config.yaml
n_layer: 8
d_model: 160
n_experts: 256
experts_per_token: 3
d_expert: 128
d_shared_expert: 0
activation: "squared_relu"
moe_layers: [2, 3, 4, 5, 6, 7]
router_score: "softmax"
normalize_top_k: false
routed_scale: 1.0
balance_loss: 0.00552
balance_bias: false
router_z_loss: 0.0001
init_std_router: 0.014
lr_router: 0.000943
n_head: 5
n_kv_head: 5
head_dim: 32
vocab_size: 2978
norm: "layernorm"
norm_place: "pre"
norm_eps: 1e-05
positions: "rope"
rope_base: 1720.0
rope_fraction: 0.5
qk_norm: false
attn_scale: 0.177
tie_embeddings: false
parallel_block: true
init: "normal"
init_std_qkv: 0.0395
init_std_o: 0.0
init_std_up: 0.0395
init_std_down: 0.0
optimizer: "muon_variant"
lr: 0.00731
lr_mult_qkv: 0.7
lr_mult_o: 4.0
lr_mult_down: 2.0
beta1: 0.93
lr_head: 0.0155
grad_clip: 2.0
warmup_steps: 200
schedule: "wsd"
decay_fraction: 0.468
decay_shape: "linear"
final_lr_fraction: 0.0
batch_tokens: 65536
seq_len: 384
doc_mask: true
train_tokens: 335800000
steps: 5124
dataset: "wikipedia_en"
Below are experts of layer 4 (counted from 0) of a mixture-of-experts language model. Rows are named router (the router's row for the expert), up (a neuron's input weights, with its number), down (a neuron's output weights, with its number) and show model dimensions 0-159. Each number is 500 + 50 x the weight over its row's rms, rounded and kept within 0 to 999. Numbers have three digits each.
After each expert's rows: a language model's description of what the expert responds to; "mostly gets" lists some tokens that are sent to it at least half of the time. This comes from a sample of Wikipedia text that the model never trained on.

# expert 56
router:544607480496497567381525515451395476489582495479463577538436562549450418543599470408543505494459503552499529490562472437493535452583503457548527509484576408481524481468514417453533567565543476517488422414554491480501521497492531452490448501477484543591462527507532528487541500412465491484550453499432517502534450377507425533501487375520428549501509461500528520350510462491589543497468458469529586565495558591491511408505442523484532543479503542551457558503591485504522556419548419
up0:439445427523561488407468549521518519530387497573577502486507540413467461596474445459558490512540511443570489476487442553541514471512522599499514492509483411511539514608422463468507540486468538448467495495403489552464465521506567489523510373473501484400529526542544506521522492565471454549458481504508400467562502513645616494467525434516449507517399480467515468480476557559538577597477505533412478592508527484538530494564468496554505469376553464532453609476554434524509526494419558
down0:616443624516519485502389464409471388547524455473481485480563472465521512405485501456524509511500512583491452573500535485446429595487439577588511476480415571549491544488553474522502466523523463506413555613517544574536482613517503520544555511490531579490492454502573557541471483508490511449489472440527559532518398541475478587516436518545495437488531472461500535502460475451460492447443522517315435468568474483526538444506600399477516430488485521492431554481505533491449570544519492
Description: Middle digit groups of large numbers in tables and prose, especially 00 in 1,000 or 100,000, and vote counts like 44,687.
mostly gets: "00", "01", "02", "05", "04", "50"

# expert 27
router:564561505535466451449556465467406431444636503472494488511469437565536449576528368412518476530457495544485491539603530472496555514472559531546505460463499499359530427526504425493487488559492559571554436415522495538499548568467487447512442478483500498494410536545520487486511406446413422496565465497504582465499451453541419494556459473520497481460477548554566569446488527527553582482497473488463539534448583557516568420514389529485591555514544511566542587482543441545537581499474454
up0:435454520553583543580450530509562606400488469464602453506550507528537481580594497502567516419488495515504476406411575553538459471463431505448586454485511555452567419485560438486542415457419502551530497551530451558466473424454508537556468484457515462601531551523536557437520484479463463505561516461445533472541512472540454495484506455507497404460473603425473499601557472497471503512418539544451479480421426383499599578554537580528537501482534473518507507587440482496539493535546454
down0:567502525493503500575426505449513504571433564554488522506482460423545425509551494525478497505440544452544433373525530523521510423574531513475452474460445486456467464519458441538497509467570586478421436455429504545565459507487502474382569537478582543447438493504544595432484466482465509547442579523541450469548440555456370458511508463592549560602493486454527512525526570501484518499527505412512535507571531493443350520597474509510556484462492517532592581473596521544457425571483461
Description: Single digits inside long numbers, scores, coordinates and money amounts in tables and text, such as 302,887, $700,000, 9.0.
mostly gets: "7", "8", "6", "9", "5", "4"

# expert 45
router:522570542522433458423560474466487493373520489488504562570404532542619540599534519482540492560415498577453553583495515434511553442431547421491525481432501486479545415450522455546498544463506549560501396469484490517486494528397511504529422492514599522522450478603517546431457468507448536424522502483451527417625503464491444501487454456468507473460546445564578504520580489461559540518480450492474527498506518578498506485542422537505485509514541524583434482584563458559607532444565406
up2:509436477490447494468507431448463428500453489551598449528415517470471523525473513474593484479525516506453468554513462470412483478573528508452431541479497416546516521513448433526529486525549461553743484482491511580500568501546479536510450532549478501490482503467572473448538482494595522535522467459586520440449607495456487516552449492545447466460505590446489527442550468610522483496552440551464450498444418570398464555492574452516352507483548569533498496551506473544542511565445557
down2:618516463317483413553519434624587524558514477475465573473513499468520508403532430501486566521577497472526465484465544524398502497523481491530567557465473485605560450515502421448503411532447550510440508481495426511542534531518470354494521498551495437538502445532531518498482475525537495531528505505460445483539534514489493458473474510496657500478442377490505557567460456567465526520545573596396519428506488484459488610541441587498494537497451508521468542454479462488481541516520466
Description: Opening parentheses and brackets, especially after names and titles, introducing birth years, translations, counts and dates, as in (born 19.
mostly gets: " (", "(", " [", "^{", "[", "—"

# expert 17
router:520493535583498415432504489442421578482545538421538490489516528521502465540558527459501459531420546536500579525458525410406560518526542517508522408533484425492578483519557492479491535480507509550536400481533519458476505534525509463568528446455557510559480541533511535389489443392425424467502430488446535434585443444512470494516450508481513483542514439489539517465608520488552577594374413381475523504506502555417548468530446558490483584456553509540538600644552456525550542491497480
up0:459529572492469549478535459534466511553575493520466430426567509321473531519522438516404530459471538559512410532474525518457490526516448515510569464547560516484566505517488472501443536518530543523499536571552466437475489462576454426524562464490572490549490558524433516469554451537505540457537550525406544501450431526494563433518506586380518496466486426498469538522526525602500455462542596435507552459454405569469437437473514570582479517447526596620500473424393505447486552488431445
down0:487439572539568451441539390465517501380529448584494536598537509491364492407537471434484506430609547482506453508474547573461609565468457451455398567476507467439475536425418539497540571424523459449515581540508512472547537532478502501453489620547428463424545437457498438493465466508532477587441500622489584484546496535434525491459525483490522468547532522468502565566512528460505495534462503482497485584521488486520505427540510498459579424502572465510537456554498426508488457550564532
Description: Wiki heading markers == and === after a blank line, plus the word See in See also headings.
mostly gets: "===", "==", "====", "See", "|---|---|---|---", "cient"

# expert 49
router:612510484527474401455541462485489466461580574473502504468470444503474472556636474512516518547468474538499528535501478417407547460430587441467512509508485462491637489491512415547499604518534522468596449449548431490516527594485434451521410523543500545570555488573562470477424436473478512530552502487494640445529502450563464443509488485479421534523534513498512475479537516457543510598489454490493490487482566476457507448601499600440520566501580493540494600496496462583541458365466471
up0:431468450468566397480498529558431435512531492520525542435435479555497556523388399454519397448481453470547430501452529513527434550493561532496498489376514499554508451637550532482465473500422522414536574506555587552473569500435447581448489557509532497460512472539425434498514495579455568507522434524578550555543452531548552561494491512485502445587516465484502529493495519554550445537529501447592528385568478475415455499515444485606476499459450431536497544436496495452525586578498519
down0:541503588580490514471587472548522411440478441528519439510494515502564425527569636475532544553600491462455610529468567545451521489500476469467564501445455496412507444532481469539578543502530538479475388574568459491538533540533493452482500487609505530581468440578521503435494478514436514484465502514503431469495397546429454443471502477510526524436434556462473546456464544460394463449535500594378535503535471421556467612452481435514485461559623545521455520455497479517534485437530489
Description: Words introducing a complement or clause after a comma or noun: as, with, including, called, named, when, where, became.
mostly gets: " as", " where", " when", " including", " made", " while"